config = dict(
    d_model=128,
    router_score='sigmoid',
    routed_scale=1.5,
    router_bias=True,
    n_groups=4,
    groups_per_token=2,
    shared_expert_gate=True,
    init_std_router=0.0118,
    norm='rmsnorm',
    tie_embeddings=False,
    optimizer='muon_variant',
    seq_len=1024,
    steps=6242,
)
Below are experts of layer 9 (counted from 0) of a mixture-of-experts language model. Rows are named gate (a neuron's input weights, with its number), up (a neuron's input weights, with its number) and show model dimensions 0-127. Each number is 128 + 24 x the weight over its row's rms, rounded and kept within 0 to 255.
Before each expert's rows: a language model's description of what the expert responds to; "mostly gets" lists some tokens that are sent to it at least half of the time. This comes from a sample of Wikipedia text that the model never trained on.

# expert 28
What it handles: Year and numeral starts
mostly gets: "1", "2", " Jo", "ording", " Sing", " sing"
gate0 [101 117 154 138 157  93 113 107 134 145 121 134 130 127  86 120 103  76 132 125 100  94 166 141 110 140  94 161  88 137  84 141 128  90 138  95  73 136 106 114 138 150 127 131 110 105 122 145 119 139 110 163 136 151 151 130 123 100  74 135 104 143 139 157 181 105 126 136 139 111  85 113 116 129 104 131 133 147  81 134 166 158 137 175 136 131 108 122 140 140 124 103 135 137 103  72 120 132 132 157 117 111 102 107 102  67 131 117 102 141 144 159 110 145 135  87 154 170 162 129 120 143 145 113 103 154 158 128]
up0 [157 105 107 118 147 133 134 202 156 108 161 120 110 147 134 107 160 126 125 153 176 113 109 125 177 104 146 151 124 127 118 153 136 107 169 146 135 144 154 153 149  89 124 154 153 111 114 125 127 146 119 118 135 151  74 138 139 155 107  97 104 126 119 155 138 138 133  83 140 119 167 101 128 181 113  95 129 102 147  79 143  97 127 153 113 188 105 137 104 125 124 166  85 120 147 120  92 111 134 106 100 101 133 148 117 121 143 135 115 118 125 165 161 154  87 143 106 121 119  97 143 136 147 152 124 144  85 115]

# expert 30
What it handles: Consonant pieces inside words
mostly gets: " red", " vill", " Red", "ft", " dr", "ured"
gate0 [164 170  95  94 131 131  99 105 140 125 108 146 133 118 118 114 131 139 160 141 159 114 152 168 163 105 160 120 131 103 123  88 140 174 153 154  96 156 114  97 149 145 152 121 162 127 139 114 111 132 157 151 159 139 114  99 120 139 107 173 118 113 167 108 141  85 156 130  76 155 115 135 160 107 150 127  68 111 152 134 155 106 150 140  82 113 160 114 117 151 155  91  99 122 106 136 117 140 110 183 131  81 148 150 109  91 140 146  87 123 136 127 126 122 136 144 103 126 150 135 149 152 143 117 105 135 107 150]
up0 [117  87 146 137 122 145 129 114 109 111 121 141 110 131 142 130 182 189 117 110  79 146 126 119 154  99 114 118 169  98  78 143 131 142 119 172  95 119 115 134 152 123 110 160 115 189 113 121 135 155 117 129 154 135 152 122 116 114 100 137 167 151 123  72 135 187 133 131 108 123 105 166  89 136 138 148  62 145 115 103 126 118  93 136 125 119 144 144 136 151 119 132 155  82 127 116 129 111 110 132 162 139 148  95 130 118 172 112 110 160 155 121 125 165 179 138 131 139 148 141 130 135 137 138 150  90 134 112]

# expert 17
What it handles: Lowercase word-start letters
mostly gets: " s", " c", " b", " r", " p", " n"
gate0 [142 121 137 124 160 159 124 106 129 162 155  71 177 115 131  63 120  99 150 108 125 120 144 116 143 100 149 134 149 151 153 126 144 133 150 115 143 105  92 147 166 154 137 145 155 132 131  96  85 138 138 128 126 126 144 145  85 163  99 111 113  90 143 116 153 140 120 116 112 131  96 100 146 112 145 103 135 168 154 165 133 102 184 124 133 118  97 112 121 106 144 114 128 126 127 127 153 135 157 106 102 127 108  57 149 140 138 120 118 142 146 110 147  62 151 131 141 102 112 145 144 165 151  75 104 112 139 142]
up0 [158 112 114 119  54  92 109 147 146 167 144 157 117 145 179 115  59 141 124 141 157  92  91 122 116 128 172 145 134 100 130 106 157 134 102 111 103 117 152  98 110 179 127  74 115 124 156 124 149 127 107 130 144 131 102 149 106  92 152 110 103  97 124 179 139 113  94 123 152 136 131 117 125  89 119 119 119 120 162 119 104 128 134 138 131 166 106 129 118 146 128 136 145 132 113  94 127 160 108 157 131  94 153 140 158 155  93 129 142 120 122 146 118 102  99 133 132 133  91 111 139 142 122 168 151 122 135  78]

# expert 29
What it handles: Verb suffixes ed/ing
mostly gets: "ed", "ated", "ted", "ating", "ited", "ered"
gate0 [139 157 169 145 180 115 140 152 148 107 117 115 147  93 109 167 105  88 158 104 145 188 143 120 125 117 154 113 141 111 170 149 110 113 128 122 132 120 104 143 132 128  87 104 143 129 123 136 151 117  66 116 117 126 157 127 141 145  98 149 144 139 128 125 140 142 126 112 118 134 104 125 113 147  83  79 120 114  93 148  82 129 187 103 157  88 144 134 135 107 148 117 167 103 111 122 104 164  96 105 130 147 153 121 142 119 148 136 105 141 155 133 150 113 115  99 110 122 175 104 156 154  82 114 106 177 111 137]
up0 [123  90 145 125 154 108  88 124 149 138 107 114 121  98 107 118 139  86 132 150 113 124 118 133  82 102 117 112 108 111  97 113 123 108 156 109 105 111 152 112 112  98 100 115 158 141 137 113 114 138 112 120 143 176 153 132 134 122 134 124 133  96 124 141 122  96 106 161 132 106 140 109  98  99 153 175 105 108 135  86 142  90 181 108 152 159 121 139 100 172  94 164 102 102 115 144  86 127 147 103 130 124 126 150  89 159 140 134 124  98 126 117 196 185 112 173 132 126 130 154 132 156 100 112 174 150 123 115]

# expert 13
What it handles: Foreign-name pieces
mostly gets: " Sch", " San", "ö", " Hol", "owever", " Sc"
gate0 [133 155 141 125 131 129  97 133 153 184 110 113 125 134 111 158  88 109  91 132 151  84 214 128 108 131 102 119 113 128 102 108 132 128 137 120 131 140 105 103 151 111 116 141 116 145 119 115 175 148 139 135 124 191 142 150  97 145  93 116 142 176 166 120 151 124 132 149 100  94 117 130 136 136 143 129  94 159 162 165 153 143 158 145 154 128 116 132 102 115 155 123  89 158 109 152  87 105 131 107 168 115 123  93 115  92 146 119 130  95 105 126 136 111 118 156 117  93 153  96 130 163 135  97 142  94 134 146]
up0 [129 134 144 119 114 109 166 109 146 110 162 113 140 146 102 156 119 170 179 134 117  97 138  93 122 152 130 129  97 128 142 176  99 174 133 148  89 151 182 132 139 100 104 133 147  89 180  98 139 110  56 115  99 103 156 125 117 130  84 159 140 150 120 122 100  97  77 126 153 137 140 138 119 108 113 109 119  81 120 113 109 133 140 114 168 134 125 121 130 158 129 144 149 107 120 107 128 125 136 118 142 128 100 187 168  93 128 128 122 114 136 139 146 148 112 167 160 139 131 100 113 107 146 160 134 141 109 138]

# expert 11
What it handles: Prepositions after verbs/nouns
mostly gets: " with", " to", " as", " into", " after", " where"
gate0 [111 133 122 124 132 137 106 102 133 128 122 139  89 174 113 102 117 154 128 139 146 141 143 150 119 112 118 182 158  53 124 153 113 118 178 132  92 142 138 131  94  99 135  86 119 162 160 114 132 154 117 126 100 152 125 128 122 128 109 134 140 155 109 115 120 132 143 122 142 124 124 127 153 162 136 143 119 110 150 166 128 128 154 128 104  90  75 120 118  93 149 138 126 105 106 136 176 104 100 141 178 130 160 123 120  93 139 141  86 155 143 144 135 157 144 120 104  81 169 171 136 179 154 172 118  88 140 120]
up0 [159 120 123 129 152 163 120 140  90 143 140 128 102 133 158 116 163 127 165 115 121 137 141 122 153 162 121 112 158 128 140 131  90 139 161 139 133 127 193 142 120 125 124 102 134 144 148 132 125 125 100 150 144 155  88 125  63 136 111 103 108 177 112 157  62 158 171 124  95 155 136 149 130 120 125  97 119 143 115 127 109  68 121 135 119 140 145 155 109 141 112 133 160 145 121 111 111 118 100 100 122 133 102 146 117  97  87 157  56 115 135 121 102 144 158 142 144  97 173 123 148 148 142 145 120 118 104  95]

# expert 23
What it handles: Pronouns, articles, oc fragments
mostly gets: " It", "oc", " it", " this", " there", " This"
gate0 [130 138 114 107 115 102 110 141 148 162  89 100 130  79 145 112 152  98  90 115 125 140  90  89 145 121 161 139  99  94 170 144 117 140 145 170 143 120 134 141 104 118 116 100 149 122 153 116 140 139 114 104 142 157 161 163 134 153 115 142  84  75 121 169 112 102 183 125 109 136 161 138 122 119 108 115  92 112  97 160 117 151 148 106 145 163 111 140 133 117 146 121 109 130 116 131 108 140  99 180 107  99 125 146 110  72 160 113 107 158 130 104 154 132 132 124 117  95 160 132 120 121  77  74 124 118 118 119]
up0 [147 126 124 184  92 104  86 111 144 106 123 152 181 119  81 138 169  85  80 142 109  66 128 112 123 143 138 132 114 146 124 149 120 133 107  97 133 149  65 177 126 146 121 154 135 105 104 164  75  92 129 110 129 117 129 129 144 155 115 114  97 119 159 127 167 157 157  98 102 111 141  78 154 122 143 156 123 118 132 106 127 115 131 146 110 140  93 100 128 124 164 112 101 129 131 133 138 112 104 146 138 131  94 150 153 110 170 140 147 149 141 135 110  99 143 142 164 110 127 120 119  94 153 122 101 131 141 137]

# expert 2
What it handles: Word-initial fragments, table separators
mostly gets: " ro", " play", " pe", " appro", " me", " Europe"
gate0 [164 129 160 160 152 161 151 141 167  86 139 134 112  81 133 121 146  98 133 142 154 108  93 110 132 108 147 126 130 112 103 137  87 132  91 136 129 124 128 156 144 153 134 112 135 136 121 156  84 107 118 148 120 163 132 148 132 103 134 137 134 141 118 110 118 132 159 141 109  90 116 142 184 117 140  57 111 144 144 140 113 124 179 162 162 174 107 152 156 133 130 153 117 141 131 112 134 120 155 143 104 116 172  96 117 132 154 114 124 164 121 140 110 132 150 121 127  77 180 121 125 153 103 132 147  97 115  59]
up0 [163 160 113 137 134 140  94 112 192 162 183 137 119 134 132 148 126 128 145 127 135  78 112 158 131  87 121 136 149 139 138 102 124 121 130 142 109 107  96 159 118 167 141 125 120  86 114 129 158 105 151 107 109 159 101 142 144 129 138 127 119 123 186 119 144 103  92  98 119 143 132 121 161 145 158 147  88  90 195 134 130 116 130  61  59 149 132 101 138 150 109 144 125 112 133 105 128  98 131 129 126  93 121 126 130 167 153 144 113 105 139 107 120  94 136 160 123 113 107 120 142 130  89 107 120 107 125 136]

# expert 15
What it handles: Second syllable after capital
mostly gets: " Col", " col", " Car", " pol", " Pol", " polit"
gate0 [126 168 122  86 142  79 155 154 138  77 129 146  86  80  95 141 131 131  80 129 124 119 122 142 156 141 161 132 130 124 115  84 151 152 165 130  75 106 153 116 114 109 108 112 128 163 141 139 128 159  62 128 137 168 163 133 126 100  79 105 132 130 140 110 132 106 124 108 137 128 113 109 176 124 121 105  94 168 141 131 155  90  91 107 111 137 123 152 120 128 114 107 105 135  96  96 110 153 154 127 113 150  83 121 145 138 125 125 106 121 152  95  89 162 124 142 123 104 140 110 157 132 134 112 150 115 152 140]
up0 [138 160 112 131 129  96 156 171 158 154 123  92 127 114 118 115 118 126 143  92 170 125 150 155 102 149 130 109 156 171 100 116 121 125 172 114 173 138 144 119 161 123 126 111 120 118 128 129 146 120 186 165 127 142 134 162 131 129 162 159 166 140 122 115 125 141 149 159 137 117  91 106 101 112 133 109 186 116 133 122  92 131 156 141 102 121 113 112 154 127 144 126 158 136 144 143 155 188 176 115 115 109 119 121 140 138  97 161  82 116 146 104 138 138 152 122 131 162 141 156 101 138  66 164 115 145  99 164]

# expert 12
What it handles: Table and list delimiters
mostly gets: " •", "|", " |", "==", "===", ";"
gate0 [113 141 122  74  64 113 102  91 110 159 129 128  84 117 142 133  95 127 104 141 117  92 156 147 116 143 162 132 139 108 116 116 118 124 102 123 141 115  79 173 150 140 123 147 148 113 113 119 134 140 102 154 125 145 144 166 120  88 131 132 172 129 115 118 143 123 103 151 130 155 124 130 140 147 135 129 108 162 164 138 195  97 120  96 119 174 112 100 100 162 144 150 102  88 133 105 118 112 123 143 117 146 118  96  85 118 140 133 116 144 148 130 123 204 101 155 140 101 140 173 147 160 118 147 138 126 141 141]
up0 [132  96 125 128 131 151 109 111 122 141 139 188 107 140 132 161 120 109 169 126 102 126 118  85 133 122 142 151 112 133 138 162 124 133 149 135 129 104 139  97 157 108  99 148 113 152 112 149 139 136 136 127 108 135 119 131 121  96 146 103 136 140 111 113 165 128 147 175 151 150  96  99 150 107 148 161 134 101  82 146  98 149 115 117 103 116 132 183 126 117 113 109 181 108 129 151 150 108  74 184 124 156 129  89 104 117 135 101 129 117 117 114 150 153 134 147 171  92 181  98  61 163 122 128  94 149 133 120]

# expert 9
What it handles: Word-initial prefixes, hyphens
mostly gets: " f", " re", " st", " un", " ex", " con"
gate0 [115 105 115 156 119 114 131 137 114 120 158  78 105 105 128  99 106 144 133 121 147 103 135 135 126 115 134 150 149 113 140 119  73 118 152 137 113  84 167 149 166 143 132 116 129 128 168 135 109 140 119 100  88 117 133 130 119 130 104 132 144 107 129 116 108 113 129  95  95 100 122  94 125  93 108 142 121 113 115 151 140 150 172 168 120 157 114  89  96 149 158 146 118 136 113  67  96 137 110 196 152 140 131 146 150 129 133 114 122 138  89 143 146 154 108 195 122 100 156 102 129 126 127  80 167  90 121 175]
up0 [192 127 154 128 108 156 123 130 106  87  83 118  91 150 121 164 114  91 140 111 103 123 114 144 123 123 124 139 185 139 147 100 101 115 172 131 115 164 156 128 108 119 100 137 114 108 139 136 141 150 144 133 135 133  77 134 125 133 129  84 171 132 144 103 144 126  93 105 153 140  97 145 167 161 170 120 139 111 160 107 106  80 117 123  98 118 129 109 149 102 123 105 115 131 143  96 114 118 122  83 104 144  69 119 114 122 109 113 146 143  56 164 143 129 132 115 153  80 129 109 137 131 117 120 148 135 123 142]

# expert 21
What it handles: Mid-word syllables
mostly gets: "resident", "ator", " med", " Mal", " member", "ician"
gate0 [118 143 158  73 115  83 124 138 134 141 149 133 117 146 111 134 135 153  73 140 103 158  98 143 127 191 198 102 100 126 118 126 121 154  96 132  91 129 122 119 157 140 126 152 133 124 179 116  90 126 118 123 105  98 166 130 122 153 107 149 115 138 148 132 122 130 133 119 102 136  99 134 123 136 191 129  93 127 113 164 142 160 170 135 120 165 107 149 138 138 107 165  88 112 133 181 164 142 100 124 130 141 163 115 130 135 117 123 138 155 153 123  96 100 124 140 134 142 134 135 175 165 126 124 128 141 114 172]
up0 [139 114 128 139 131 109  86 111 127 121 171 123 112 167 118 145 133 142 165 114 150 149 123 105 156  95 122 123 122 108 114 165 100  95 119 114 134 163  83 165 111 132 103 123 119 142 105 129 123 140 162  83 135 141  98 168 100 141 109 149 159 129 131 166 148  85 139 153 124 103 171 189 119 163  83 158 113 146 123 108 141 157 111 102 119  94 132 125 145 119 101 140 164 100 122 119 175 135 105 113 107 154 118  68 106 134 172 135 168 129 115 146 134  86 129 171 117 105 108 132 158 123 149 121 137 138 122  96]

# expert 27
What it handles: Name and month endings
mostly gets: " November", " April", " September", " October", " June", " January"
gate0 [161 157 126 152 115 125 129 186 153 109 120 104 148  95 154 142 105 134 129 109 136 155 151 172 150 197 145 105 133  99 157 108 120 123 142 113 124 132  70 105 133 132 106  78 117 141 138 131 121 146 142 134  96 149 168 124 104 135 114 125 167  98  93 139 163  91 115  94 105 115 128 104 171 143 102 122 137 133 121 145 130 109 120 148 119 111 149 131 193 124 135 111 106 117 142  86 121 135 127 118  82  74 112 144 135 150 145  99 119 124 142 142 117 149 141  85 136 142 137  88 111 176 132 117 148  94 124  91]
up0 [129 120 113 108 153 158  69 141 160  93 130 106 102 132 136 106 117 107 156 158 140 149 139 109 107 115 167 180 155 120 129 111 139 122 120  92  87 147 186 141 127  87  89 133 138 168 124 136 101 114 123 114 123 161 138 103 133 101 151 119 132 107 159 125 143 119 137 159  79  78  94 170 113 118 126 107 119 116 143 145 131  91  92 171 125 134 133 109  89 127 145 110 125 154 126 134 107 104 138 164 131 124 153 177 144  81 146 148 122 113 161 154 131 112 141 134  87 134 117 160 131 117 130 150 186 136 112 126]

# expert 22
What it handles: Word-start stems, Latinate words
mostly gets: " comp", " part", " cont", " ass", " ind", " com"
gate0 [ 89 155 142 155 108 107 105 107 155 121 152  81 104 119 145 117 153 118 129 128 135  97 132 185 130 138 122 108 130 139 118 122 149 107 128 120 125 136 127  96 103 147 111 112  81 170 131 111 134 109 102 141 161 119 141 121 127 125 115 116 140 144 160  95 123 112 192 142 201 120 126  80 150 105 119 159 104 116 140 153 174 182 114 131 104 170 146 130 102 125 152 140 155  99 134 115 152 140 128 160 128  93 151  83 130  89 132 124 122 140 131 136 136 179 158 116 139 146 123 155 113 171 127 112 112  99 179 131]
up0 [124 168 127 119  42 120 129 111 138 112 163 127 138 100 125 132 148  69 131 179 126 114  99 155  79  85 119 127 101 125 155 164 136 114 148 170 117 144 163 138 116  95 134 159 123 118 118 103  95  78 156 123 105  71 162 120 140 145  89 165 136 160 107 138 133 128 160 113 154 133 106 139 154 115 139  94 123 151 147 155 130 123 170  89 113 149 123 134 118 141 155 117 105  92  99 130 176 107 131 126 164 118 112 128 134 158 128 140 146 131 144 125 133 111 123 133 108 117 143 120 136 127 143 158  81 136 122 123]

# expert 26
What it handles: Commas and conjunctions
mostly gets: "),", "\",", ");", " and", " but", ","
gate0 [136 190 139 173 187 113 157 138 139 127 118 130 147 113 130  84 109 127 126 133 108 100 161 117 136 151 160 137 120 132 114  96 117 155 118 150 137 120 130 104 158 133 127 154 121 135 101 151 142 109 145 156 149 149 176 184 117 119 137 129 132 138 137 158 138 132 150 115  66  86 109 138 131 137 126 110 145 145 171 120 182  97 186 161 117 163  68 128 103 117 116 129  81 140 127 116 147 164 112 131 111 112 130 162 128 122 104 116 125 143 148  82 129 110 128 131 165 129 146 114 136 110 104 173 137  98 134 122]
up0 [122 149 128 171 173 174 131 125 171 136 142 105 170 106 103  93 148 148 128 155 149 133 168 130 116 135 160 113  97 134 133 106 145 146 129 133 162 157 193 133  88 128 175 100 132 139 119 163 170 141 137 121 117 119 133 139 175 129  80 135 139 128 145 147 152 143 178 173 137 113 126 170 166 129 116 106 151 145  92 133 125 113 112 132 107 140 151 150 115 170 121 108 116 144 163 140 144 129 104 149 140 121 140 126 107 119 128 133  78 137 110 152 138 174 145  87 141 150 144 141 111  96 146 127 142 101 168 123]

# expert 20
What it handles: Auxiliary and modal verbs
mostly gets: " has", " would", " can", " had", " will", " have"
gate0 [140 118 132 129 126 132 126 104 109 115 121 135 119 148 122  97 131 152 124  99  91 137 134 116 135 124  89 138 163 116 148 113 159 148 161 154 108 136 130 173 128 153  96 136 119  54 108 119 133 134 142 140 100 106 136 163  94 169 115 167 115 160 107 164 158 117 142 116 109 102 132 115 161 157 118  88 120 177 113 164 160 146 142 152 123 119 105 150 160 130 143 128  88 150 177 113 149  98 171 156 126 164 134 120  93 126 157 139 124 145 140  90 106 131 165 125 115 124 167  90 126 144 108 142 123 122 154 197]
up0 [112 142 152 140 126  92 104 155 110 137 127 121 187 143 147 125 138 145 120  80 131 128 113 134 113  94 111 119 135 151 141 139 148 134 215 112 163 107 109 175 116 113 130 122 105 118 159 129 152 125 107 122 133  74 126 149 141 155 168  88 121 119  99 146 150 139 106 137 129  95 113 116 149 127 127 149 174  90 121 158 112 148 117 156 197 150 182 133 135 119 129 119 124 134  95 108 111 124 139 130 107 105 124 112 146 108 124 175 153 116 132 124  89 105 124  72  91 106 119 153  86 157 128 129 120 123 142 124]